config.toml
n_layer = 10
d_model = 256
n_experts = 32
experts_per_token = 2
d_expert = 192
d_shared_expert = 192
activation = "swiglu"
moe_layers = [0, 1, 2, 3, 4, 5, 6, 7, 8, 9]
router_score = "sigmoid"
normalize_top_k = true
routed_scale = 1.41
balance_loss = 0.000268
balance_bias = true
shared_expert_gate = true
init_std_router = 0.024
lr_router = 0.000813
n_head = 4
n_kv_head = 1
head_dim = 64
vocab_size = 16384
norm = "rmsnorm"
norm_place = "pre"
norm_eps = 1e-05
positions = "rope"
rope_base = 10000.0
rope_fraction = 0.75
qk_norm = false
attn_scale = 0.125
tie_embeddings = false
parallel_block = false
init = "uniform"
init_std_qkv = 0.0346
init_std_o = 0.0
init_std_up = 0.0346
init_std_down = 0.0
optimizer = "muon_variant"
lr = 0.00649
lr_mult_qkv = 0.4
lr_mult_o = 2.0
lr_mult_down = 1.5
beta1 = 0.93
lr_head = 0.00758
grad_clip = 1.0
warmup_steps = 200
schedule = "wsd"
decay_fraction = 0.72
decay_shape = "linear"
final_lr_fraction = 0.02
batch_tokens = 32768
seq_len = 1024
doc_mask = false
train_tokens = 234900000
steps = 7169
dataset = "wikipedia_en"
Below are experts of layer 2 (counted from 0) of a mixture-of-experts language model. Rows are named gate (a neuron's input weights, with its number), up (a neuron's input weights, with its number), down (a neuron's output weights, with its number) and show model dimensions 0-63. Each number is 50 + 12 x the weight over its row's rms, rounded and kept within 0 to 99.
Before each expert's rows: a language model's description of what the expert responds to; "comes before" lists some tokens at least twice as common just after its tokens as in all text. This comes from a sample of Wikipedia text that the model never trained on. Tokens count by the router's weight.

# expert 20
What it handles: Line breaks. Line breaks and paragraph breaks after sentences or table rows, plus paragraph openers like The and infobox headers like Scientific classification.
comes before: "| ", "-", "|", "The", "- ", "=="
gate0:42 54 40 38 65 40 53 61 48 80 50 64 27 24 48 52 47 47 64 59 51 48 18 67 38 41 29 48 44 53 66 46 26 38 57 77 50 42 52 66 50 65 42 26 50 45 33 69 39 43 29 33 60 66 59 57 50 39 32 57 56 73 45 49
up0:45 58 29 45 55 57 40 43 65 63 39 62 57 69 55 36 31 54 51 54 39 42 44 34 58 35 55 62 46 50 63 49 40 69 55 47 46 55 44 42 64 55 45 28 47 40 55 49 61 54 58 59 27 34 41 47 39 35 62 36 34 59 31 52
down0:34 51 32 52 53 56 44 42 50 34 53 56 73 43 67 40 55 59 48 38 43 38 78 44 52 70 36 59 36 49 47 57 61 38 57 39 36 55 44 47 47 51 40 36 39 43 62 43 56 52 41 53 41 46 37 42 54 31 55 48 50 35 60 52
gate1:68 57 44 55 42 66 27 63 64 58 61 52 38 44 48 49 75 65 62 56 29 41 59 70 78 40 33 74 76 52 45 59 47 68 39 61 36 37 55 51 51 35 40 55 49 31 64 45 37 63 51 48 37 50 61 32 39 56 59 90 40 38 63 46
up1:59 62 45 33 67 61 36 51 38 56 38 48 50 74 47 54 29 33 55 49 68 66 58 39 34 62 74 66 33 45 47 36 44 52 12 44 70 62 45 67 62 40 41 52 43 63 31 59 68 41 44 51 55 62 59 52 50 57 46 35 60 39 38 50
down1:47 43 63 53 35 45 54 53 45 52 67 41 48 52 74 40 50 70 40 46 54 52 41 29 43 49 60 57 35 43 49 30 59 62 40 55 24 55 70 45 68 31 59 43 60 36 35 37 28 49 60 43 43 36 60 58 52 70 44 63 63 67 44 62
gate2:56 54 26 86 60 67 34 27 47 46 58 50 33 50 36 38 47 42 79 39 46 33 46 34 56 47 63 60 53 49 41 51 44 53 44 48 39 62 38 60 41 64 62 80 44 53 37 46 30 29 34 52 55 51 62 40 61 45 55 40 68 36 46 41
up2:46 54 62 41 54 41 44 32 58 32 45 47 52 55 51 64 33 69 26 39 36 52 29 76 73 48 63 58 50 42 52 34 66 59 56 47 83 21 35 29 34 49 41 35 71 36 59 44 77 66 60 54 46 51 56 35 64 55 64 54 36 54 64 59
down2:58 41 48 54 48 20 35 57 61 49 63 68 48 57 57 46 61 51 46 43 68 55 51 62 38 60 47 37 41 33 44 49 55 42 43 52 45 53 52 59 47 72 23 61 61 31 38 80 60 60 27 45 38 46 58 47 57 53 64 40 32 35 55 47

# expert 15
What it handles: Year endings, number tails. Trailing digit chunks completing years or long numbers after a leading digit, such as 020 in 2020, 993 in 1993.
comes before: ".", "–", ")", " |", " | ", ","
gate0:25 47 64 38 61 67 54 43 48 44 48 62 60 61 33 53 41 39 40 59 46 46 46 49 69 53 18 53 24 48 63 42 35 58 43 53 67 44 42 54 44 46 56 52 81 57 48 47 66 63 77 54 36 51 52 57 69 40 37 36 43 50 30 53
up0:48 26 67 38 65 73 49 44 46 39 55 65 48 65 32 29 69 49 38 52 54 43 71 56 58 54 34 47 51 57 57 42 45 54 49 59 56 55 61 40 52 32 58 52 74 33 67 51 61 58 65 45 51 44 43 48 69 35 45 45 55 38 52 45
down0:47 33 47 43 42 47 34 60 57 57 39 39 57 40 69 29 45 49 15 36 40 48 51 45 34 55 71 44 48 51 53 46 69 57 59 55 57 48 48 37 39 54 46 55 35 36 50 58 23 52 32 77 59 48 45 67 38 54 47 49 42 36 42 51
gate1:67 41 64 48 49 41 35 36 43 42 34 37 29 58 56 59 50 54 45 54 67 48 26 38 49 43 45 67 26 42 69 47 50 38 59 59 47 52 51 58 31 39 35 55 56 56 74 46 73 58 60 44 13 35 43 38 46 56 52 34 47 36 72 62
up1:64 30 51 51 54 52 43 54 35 51 46 48 39 45 73 30 49 56 69 54 45 54 57 48 44 34 44 71 14 46 45 59 34 63 58 63 66 52 58 39 42 33 45 50 40 40 70 38 65 47 53 33 31 32 56 46 43 44 51 32 51 55 59 71
down1:69 54 55 52 54 46 58 37 52 40 59 49 69 37 41 34 68 44 42 45 39 59 60 49 45 50 39 46 65 60 37 64 49 37 62 22 38 53 41 47 84 56 40 41 49 49 23 34 23 55 72 68 60 29 45 45 46 69 60 77 21 71 34 44
gate2:48 51 54 41 42 47 43 51 46 35 45 35 62 65 63 32 68 51 61 50 53 58 42 83 49 46 54 49 40 39 53 43 57 56 49 36 46 38 38 48 56 67 54 59 24 59 52 40 40 33 52 43 36 40 59 54 44 34 42 38 42 54 59 46
up2:55 47 55 43 54 57 55 69 75 57 46 56 35 30 41 48 41 58 43 44 48 38 53 33 68 37 41 49 39 54 49 60 42 48 54 59 78 61 48 64 67 62 62 56 62 38 66 61 64 46 61 39 39 36 42 36 59 46 47 63 65 54 23 48
down2:50 47 47 35 49 52 37 57 43 51 48 42 35 61 57 73 43 59 60 66 52 34 57 83 37 62 49 40 42 48 44 46 36 53 33 45 42 41 45 57 41 43 36 42 31 52 47 43 62 58 42 39 43 42 57 51 53 47 61 32 44 77 51 40

# expert 3
What it handles: Year starts, pronouns. First digit of years after commas, pipes or parentheses (1 of 1951, 2 of 2014), plus subject pronouns he, she, it, him.
comes before: " | ", ".", "–", ", ", "014", "011"
gate0:46 52 55 48 49 32 45 35 43 61 73 57 24 40 43 61 43 71 52 58 42 75 32 46 54 46 46 42 67 68 45 41 52 23 49 53 60 19 59 44 45 38 54 52 49 58 65 34 56 60 53 42 59 44 42 47 51 46 41 50 42 54 73 62
up0:45 53 47 56 62 57 49 72 56 66 33 40 28 55 56 52 56 39 68 17 57 56 59 57 46 63 32 59 38 23 43 54 72 48 58 55 44 76 46 60 52 59 44 63 53 42 49 43 57 30 57 44 57 54 72 44 57 52 42 47 67 66 55 33
down0:46 61 76 45 38 43 57 28 46 42 50 57 47 53 47 46 59 60 70 56 33 42 48 45 58 39 74 41 52 63 16 67 68 30 40 42 63 46 55 42 40 45 39 30 45 66 27 59 64 43 46 47 71 43 37 52 45 75 57 40 28 46 39 42
gate1:75 39 51 34 34 59 57 43 46 29 48 43 36 50 51 48 50 51 35 39 42 34 63 42 60 40 46 45 48 48 57 30 82 47 52 58 54 44 58 57 42 52 49 60 54 34 43 48 53 31 70 40 54 47 66 51 63 59 55 64 46 44 52 54
up1:61 61 54 58 35 56 51 69 57 58 41 43 53 43 54 41 61 55 50 38 66 40 60 64 43 50 50 45 74 75 55 58 55 62 56 48 71 54 46 44 53 44 37 54 50 24 38 70 34 54 60 47 48 59 61 63 47 63 71 57 80 44 54 55
down1:53 57 44 45 67 55 39 50 48 34 43 49 44 31 29 36 38 38 57 56 19 52 41 56 53 25 57 64 44 57 48 58 14 44 38 51 34 47 59 47 28 39 46 48 58 32 55 70 42 54 65 42 49 56 60 63 37 50 64 54 74 60 51 56
gate2:45 68 30 51 64 55 41 29 45 67 52 71 47 71 50 66 35 71 49 65 51 40 47 57 43 37 24 44 48 37 49 27 56 53 54 62 50 76 45 42 52 67 71 44 34 67 27 55 41 41 66 54 26 34 46 49 55 46 61 73 68 61 31 60
up2:45 44 74 43 52 54 71 49 53 32 61 59 55 61 53 40 52 59 52 53 50 76 56 22 45 50 55 60 61 78 48 49 37 52 77 44 59 48 51 59 56 34 41 27 44 57 58 16 62 67 70 39 56 58 38 43 22 28 50 74 28 28 52 48
down2:54 53 53 51 58 58 68 42 55 35 69 59 65 44 66 55 73 55 45 38 43 42 32 35 31 70 48 63 56 59 28 47 60 51 52 59 46 61 61 51 46 43 57 57 58 45 49 47 49 67 46 63 38 50 24 56 72 29 61 41 44 63 65 38

# expert 5
What it handles: Section headings, pipes. Wiki heading markers like ==History== and ===Backstory===, plus pipe separators and closing parentheses in tables and infobox lists.
comes before: "\n", "\n\n", "00", " District ", " He", "andidate | Votes |"
gate0:52 62 50 56 55 41 55 62 55 58 53 42 45 62 44 45 28 62 45 58 56 49 46 58 44 60 49 37 24 56 50 48 27 39 48 77 76 38 60 35 54 32 27 56 52 41 69 57 75 55 39 80 46 44 43 38 52 56 53 53 49 38 57 29
up0:26 48 20 30 43 56 50 37 44 33 28 59 53 34 50 49 69 57 28 18 41 53 46 53 54 43 53 54 79 55 56 63 39 50 50 57 37 55 59 32 52 70 39 60 45 32 58 49 53 69 54 32 66 46 40 39 55 57 50 28 44 52 38 33
down0:64 64 40 48 59 41 41 41 62 50 34 39 58 50 35 56 57 44 32 33 45 48 39 43 69 40 44 55 33 69 45 56 46 48 42 67 27 61 42 51 63 31 58 42 33 46 66 52 39 51 41 39 54 42 38 66 35 45 54 48 49 48 57 38
gate1:54 61 32 66 48 65 42 41 33 37 36 55 37 58 39 68 29 51 59 64 53 31 56 33 35 53 46 69 60 56 25 31 54 53 56 49 48 50 53 52 58 41 44 31 32 36 28 75 43 49 49 62 79 58 39 49 38 66 42 56 50 63 48 74
up1:42 59 39 57 43 62 39 51 47 43 51 36 42 45 42 46 43 65 50 54 53 53 54 41 45 53 57 74 58 46 67 36 34 60 56 59 67 47 64 74 56 49 63 37 35 30 57 62 47 32 28 78 80 37 56 76 57 77 58 57 62 41 40 66
down1:65 47 69 52 55 68 72 45 39 54 65 22 44 67 49 58 63 62 61 49 63 50 49 59 34 49 59 30 71 51 48 61 40 22 45 52 40 59 59 40 39 36 76 28 48 56 67 55 49 49 44 73 57 38 52 23 37 66 51 47 62 53 58 66
gate2:65 47 65 26 59 44 39 58 63 25 52 42 63 62 70 36 43 43 59 27 54 55 62 76 56 61 52 39 51 54 58 43 51 56 42 53 50 52 43 70 29 38 57 41 55 52 37 44 55 62 41 63 45 54 76 51 61 33 55 37 69 72 42 55
up2:38 56 36 55 51 67 68 50 36 67 43 45 37 54 41 49 72 28 38 61 31 55 22 51 49 47 49 34 36 39 59 64 60 51 43 36 55 59 59 32 56 62 57 38 37 52 35 68 64 50 65 46 58 42 37 28 16 55 44 50 18 36 60 42
down2:36 50 36 71 60 42 46 42 63 47 63 36 65 50 24 46 50 57 57 43 49 45 53 48 41 47 35 50 55 66 40 35 44 27 52 41 54 59 62 57 66 50 58 61 50 40 40 56 48 57 65 50 50 80 41 59 51 49 43 48 46 60 66 47

# expert 4
What it handles: Date-introducing prepositions. Spaced function tokens right before numbers, mostly in, commas and month names before years or days, e.g. in 1926, In November 2022, 1, 1935.
comes before: "1", "2", "3", "6", "4", "5"
gate0:37 48 36 47 66 42 56 58 40 21 54 41 54 41 56 62 57 47 49 59 62 54 32 63 48 64 48 56 74 66 51 35 28 69 41 72 52 59 34 60 44 52 42 63 36 40 31 46 54 33 49 54 44 50 37 71 64 67 59 50 53 51 28 22
up0:80 51 39 45 52 71 46 73 34 47 46 36 53 45 66 54 39 51 46 72 46 52 33 54 52 59 46 61 60 42 20 44 33 55 42 65 67 51 47 42 55 63 56 58 34 47 24 40 30 46 38 31 39 38 39 43 56 73 65 57 47 56 37 28
down0:64 64 65 26 35 61 63 63 20 60 39 58 41 70 54 43 45 57 55 48 53 61 69 54 53 73 51 37 73 36 59 30 59 44 53 56 64 38 25 46 25 48 52 51 37 84 48 59 44 46 48 38 53 49 33 64 40 49 40 40 45 34 46 52
gate1:50 39 38 57 20 41 44 46 52 57 41 35 47 50 50 56 55 48 54 55 66 61 50 58 74 70 65 62 67 61 54 35 34 54 45 56 48 55 39 46 37 75 58 53 48 45 45 46 22 43 41 54 56 67 51 43 69 59 59 54 59 38 51 53
up1:51 54 44 41 59 56 66 45 40 42 22 54 59 40 11 53 37 43 38 53 29 44 58 50 48 57 62 53 46 49 55 50 44 63 52 60 47 67 51 76 50 45 51 24 47 36 45 42 73 48 62 54 38 47 55 69 54 36 36 51 39 78 34 61
down1:73 67 68 62 48 44 58 48 43 48 61 50 47 48 17 40 37 47 61 39 41 56 50 40 57 43 31 66 49 43 29 57 53 56 78 48 43 55 31 37 71 47 45 47 76 67 40 50 39 32 62 44 59 25 52 48 51 45 49 58 45 76 24 28
gate2:53 47 37 51 41 50 51 51 28 50 52 50 37 37 53 48 36 27 41 49 57 22 66 55 32 66 84 38 50 56 36 63 37 47 63 59 54 37 44 62 44 63 48 59 51 64 47 59 60 23 56 53 46 69 72 41 86 42 60 61 35 50 58 47
up2:61 42 63 50 43 48 57 64 51 55 56 66 52 34 41 55 50 65 29 59 59 48 66 59 49 54 42 38 46 64 42 41 62 48 45 60 53 47 35 46 36 49 51 36 53 61 40 15 58 40 85 41 43 51 45 40 52 48 51 39 26 60 51 85
down2:70 37 60 59 60 41 39 70 60 51 67 59 49 72 33 59 50 60 36 38 56 48 43 49 82 40 53 73 37 63 76 53 53 50 54 50 49 55 55 43 69 46 53 31 44 45 38 49 47 27 54 41 51 40 67 36 40 68 67 43 57 39 45 43

# expert 28
What it handles: Table cell separators. Pipe separators, periods, en dashes and semicolons between numbers in sports standings and statistics tables, e.g. 0 | 5, 4.3, May 1831.
comes before: "1", "2", "0", "3", "4", "5"
gate0:58 42 45 53 61 34 47 63 34 66 65 58 40 59 63 46 63 24 49 43 57 47 49 58 56 58 61 60 42 57 64 63 38 37 64 58 60 40 55 39 55 39 53 46 45 63 58 29 43 40 77 58 56 62 64 44 41 44 53 32 45 71 55 55
up0:66 63 58 64 41 46 40 61 48 70 47 48 66 37 59 37 51 30 61 61 48 69 43 35 45 47 72 36 58 60 43 64 57 41 56 55 37 42 54 42 56 32 42 62 60 61 42 50 34 51 41 55 44 67 49 51 70 49 43 33 68 51 50 79
down0:55 47 41 48 72 46 73 64 49 61 33 59 52 32 46 41 48 66 36 53 68 69 59 51 51 36 67 48 50 46 32 55 48 49 38 37 45 60 67 43 42 33 33 60 52 45 53 62 98 60 18 41 43 46 45 45 40 46 48 44 55 60 48 69
gate1:53 50 36 63 65 31 59 78 37 56 66 61 44 59 35 51 48 39 66 44 52 54 50 64 62 39 49 43 36 62 32 30 68 48 51 40 71 48 58 55 35 45 76 49 36 56 49 57 42 59 54 44 48 68 49 62 32 52 40 63 48 53 58 74
up1:64 50 50 40 59 53 44 64 45 55 72 66 43 41 58 51 57 46 27 50 57 43 35 59 71 22 51 28 70 50 37 60 80 42 60 44 61 37 51 29 64 52 55 52 50 42 42 67 59 67 56 49 57 70 56 58 42 49 56 55 61 47 46 56
down1:65 62 49 64 44 62 51 45 33 30 49 50 66 63 67 23 54 61 67 49 56 51 45 63 55 37 56 48 64 47 65 64 67 23 37 45 62 51 61 65 57 49 45 50 39 52 49 35 64 53 47 49 60 51 63 55 26 53 29 60 40 45 77 49
gate2:41 59 50 74 66 51 49 57 53 62 50 40 32 55 69 44 70 58 35 40 40 63 60 67 55 56 40 36 44 61 36 49 33 63 42 39 49 62 59 60 68 52 64 54 59 54 58 44 63 43 37 58 49 52 35 44 76 32 54 55 28 68 49 59
up2:47 41 37 53 50 64 48 63 53 44 43 65 57 45 63 65 48 59 56 40 40 50 37 34 49 55 45 55 59 48 41 50 50 31 52 40 42 76 53 58 23 63 47 44 38 55 38 41 36 50 61 56 66 78 71 45 55 65 72 92 56 66 60 44
down2:74 43 51 73 50 54 52 70 50 51 58 49 53 37 79 65 57 46 45 40 55 49 47 48 17 57 54 42 45 34 42 29 56 45 31 50 39 42 63 30 56 49 52 40 56 37 75 51 29 54 72 55 36 31 30 58 38 24 52 44 55 51 60 48

# expert 16
What it handles: Sentence ends, clause links. Sentence-final word-plus-period tokens like years., ing. and ". in biographical prose, plus clause openers like , but, While, Despite, that.
comes before: "\n\n", " The", " the", " He", " a", " In "
gate0:47 53 53 57 76 62 65 43 57 57 55 57 39 62 48 28 51 54 41 41 56 59 37 37 51 47 43 49 69 60 68 51 53 44 48 73 74 44 68 46 51 25 62 42 49 46 68 70 63 45 35 47 40 48 53 32 58 48 53 50 44 52 50 76
up0:51 58 53 54 41 44 58 53 40 57 34 49 52 53 40 59 71 42 32 63 56 53 68 43 46 48 51 49 40 80 44 67 50 38 55 49 35 60 48 44 32 46 37 46 45 34 30 69 55 66 69 67 61 48 49 59 56 51 58 59 54 27 71 35
down0:44 42 46 31 28 39 37 45 37 61 47 56 40 52 64 63 68 56 48 45 55 26 70 56 54 46 61 51 48 57 50 43 66 49 50 46 37 59 26 54 62 52 48 47 66 37 52 48 67 63 46 87 46 48 57 36 43 53 48 49 51 46 62 55
gate1:54 49 45 56 66 75 66 44 36 48 51 75 51 20 34 44 44 47 59 53 64 43 58 61 61 53 41 44 51 42 49 59 62 31 48 48 40 63 51 52 46 21 62 44 55 53 66 72 46 27 27 38 34 46 38 45 54 60 28 52 45 40 39 44
up1:38 59 52 55 63 55 56 57 32 28 51 62 51 37 42 47 33 52 56 71 57 57 55 58 36 41 46 56 57 36 65 38 52 50 54 36 51 59 72 46 52 15 44 54 37 29 53 59 50 50 42 42 55 50 44 51 38 58 56 49 65 52 29 48
down1:39 53 61 31 62 44 26 65 69 73 47 31 49 58 63 58 52 72 57 42 79 80 74 69 41 34 39 62 54 42 51 52 55 51 53 61 37 26 64 51 60 45 47 55 57 40 43 34 64 31 60 57 52 53 32 52 48 20 42 36 46 59 69 49
gate2:53 46 55 60 57 63 48 57 57 56 55 31 54 29 42 47 38 40 41 52 52 50 35 35 61 38 75 54 56 48 40 60 41 62 75 57 29 47 20 37 28 48 42 40 64 52 47 42 51 52 53 53 49 40 59 50 53 53 55 40 50 29 54 69
up2:46 62 45 53 77 54 51 47 57 56 31 43 54 40 39 44 38 48 55 72 54 54 40 60 50 46 61 57 35 47 28 40 52 54 50 49 51 45 52 40 29 39 46 55 50 60 65 57 61 44 47 35 28 44 47 49 57 43 32 50 41 42 35 32
down2:47 53 56 57 68 56 59 59 52 55 44 49 43 46 42 79 44 20 48 56 57 48 38 49 69 39 52 75 52 68 27 37 35 53 72 70 46 53 44 50 33 72 27 48 69 41 57 53 43 40 64 48 31 35 67 58 47 38 40 33 43 52 39 56

# expert 21
What it handles: Table and stat numbers. Whole numbers in sports tables, statistics, dates and measurements, such as 71 and 91 in standings, 19 June, 14 minutes.
comes before: " | ", ".", " |", "–", ", ", "; "
gate0:48 45 50 42 45 49 55 67 63 57 61 52 52 55 76 72 46 74 46 47 54 55 72 43 61 45 43 73 43 51 37 63 43 48 41 74 40 34 31 57 42 63 58 52 49 55 54 45 55 44 45 63 60 54 60 38 46 63 42 60 69 47 43 41
up0:51 55 57 38 46 46 65 40 40 53 22 49 46 36 44 49 44 42 45 68 37 54 43 56 30 46 58 51 50 63 68 58 40 51 57 50 66 78 33 41 40 43 52 47 47 43 47 29 70 35 56 26 26 49 48 45 55 13 45 60 36 55 43 51
down0:60 44 31 62 46 36 51 60 59 67 54 77 68 57 48 36 53 34 37 56 42 42 50 43 48 49 42 45 31 40 26 40 68 46 45 65 41 57 82 47 44 51 62 56 34 46 50 71 40 55 62 42 50 48 42 55 62 65 74 50 49 58 66 35
gate1:19 53 67 61 52 38 50 54 63 51 62 53 37 48 37 74 44 44 39 48 37 82 46 62 56 36 67 38 49 44 48 68 39 68 44 59 54 45 72 39 63 39 64 58 62 49 49 42 76 50 55 44 46 38 65 69 52 60 54 66 53 29 62 56
up1:29 56 52 37 41 34 59 54 60 48 75 43 44 62 60 59 49 52 46 46 46 65 41 56 43 51 59 41 61 42 38 70 36 48 40 65 54 47 64 34 53 37 57 61 64 52 57 34 82 55 54 47 49 44 64 63 53 53 48 59 54 42 45 47
down1:29 72 42 33 46 33 34 43 45 44 72 57 46 50 32 42 58 39 43 42 33 77 45 65 43 40 67 43 56 41 45 69 24 56 50 50 51 56 56 51 45 60 42 57 75 39 46 45 56 59 56 34 51 57 63 60 33 49 46 63 62 47 44 42
gate2:68 53 61 63 49 52 55 49 50 40 71 70 53 52 38 41 44 51 44 62 51 58 56 50 48 48 39 48 38 76 34 79 35 26 52 32 47 57 62 44 53 47 46 57 55 39 55 59 64 53 78 37 74 42 39 42 31 32 40 66 45 33 54 52
up2:38 68 33 50 23 68 56 40 52 45 65 59 58 54 45 73 52 54 41 35 40 28 71 44 52 60 57 56 47 64 50 53 57 30 47 50 68 40 59 46 32 48 65 50 48 61 49 43 57 34 42 57 54 26 41 59 53 59 43 43 67 49 43 59
down2:71 50 51 63 39 49 52 55 55 72 35 72 39 64 62 52 49 58 74 45 53 53 42 59 36 62 37 49 66 31 51 58 32 41 38 44 37 68 66 49 68 62 62 44 48 51 43 44 56 61 53 48 46 75 44 50 31 44 35 56 41 65 79 55

# expert 2
What it handles: Table cell separators. Pipe separators and cell contents in wiki tables of election results, sports scores and lists, such as | Party, % |, °W.
comes before: "\n", " |", " | ", "\n\n", "0", " |  |  | "
gate0:38 66 39 78 52 51 49 57 62 62 66 42 40 63 21 57 33 48 48 79 54 43 38 52 48 44 37 33 25 39 46 56 43 57 66 61 51 50 40 40 37 53 70 56 52 37 38 72 24 51 58 56 24 57 45 59 44 35 42 71 41 54 56 35
up0:30 36 26 48 36 51 30 47 55 36 57 70 49 55 37 50 56 46 39 51 53 35 42 33 21 44 34 49 24 52 52 35 36 60 51 32 49 51 19 52 61 55 33 52 33 46 69 26 60 46 56 54 25 49 52 32 44 53 61 38 49 47 47 50
down0:52 39 55 50 47 54 43 25 39 50 52 46 55 43 52 69 30 50 51 60 50 62 32 45 67 54 45 82 64 62 56 53 48 46 56 55 39 55 34 42 59 52 68 57 53 54 44 52 40 45 52 33 67 36 55 53 27 77 54 37 39 28 49 48
gate1:41 35 49 56 42 29 71 46 81 38 56 43 44 48 36 50 54 60 54 71 40 43 45 43 62 26 56 54 64 51 74 62 46 35 43 46 58 57 51 26 56 33 51 69 42 69 56 37 55 80 43 45 40 50 50 53 37 40 40 48 53 57 65 39
up1:52 45 57 54 72 52 34 53 33 34 58 56 35 47 74 47 47 50 61 51 51 43 51 51 48 73 76 66 37 44 36 48 41 45 48 55 38 49 51 64 44 47 49 61 51 41 40 51 49 42 46 38 61 69 35 43 29 53 59 49 45 57 32 34
down1:42 50 55 27 30 53 45 48 58 66 53 59 50 37 57 44 29 50 54 40 65 70 58 75 41 59 45 39 49 53 61 54 59 67 30 33 73 46 77 55 47 49 76 60 64 48 37 53 54 56 48 56 48 79 45 48 55 33 41 34 47 29 48 63
gate2:34 71 26 65 61 44 43 59 56 43 39 57 48 64 58 67 38 40 48 59 73 55 65 52 37 41 46 45 25 45 54 45 61 58 52 49 73 38 45 45 46 50 66 40 33 36 65 51 45 50 65 60 70 63 55 30 64 52 54 50 59 38 54 40
up2:64 43 62 34 60 64 33 29 39 51 49 52 53 50 53 40 60 45 62 59 37 53 42 38 48 37 53 39 55 40 44 60 72 33 41 47 55 41 65 42 30 55 42 41 35 49 37 44 53 40 37 42 45 45 55 67 37 34 34 73 37 28 57 57
down2:51 49 40 56 49 50 49 38 34 58 61 36 60 61 45 38 64 41 43 54 29 61 64 28 52 42 71 46 30 43 67 42 48 49 52 59 44 34 48 47 32 34 69 57 33 49 68 35 50 47 55 31 77 49 63 73 18 34 48 75 61 54 44 34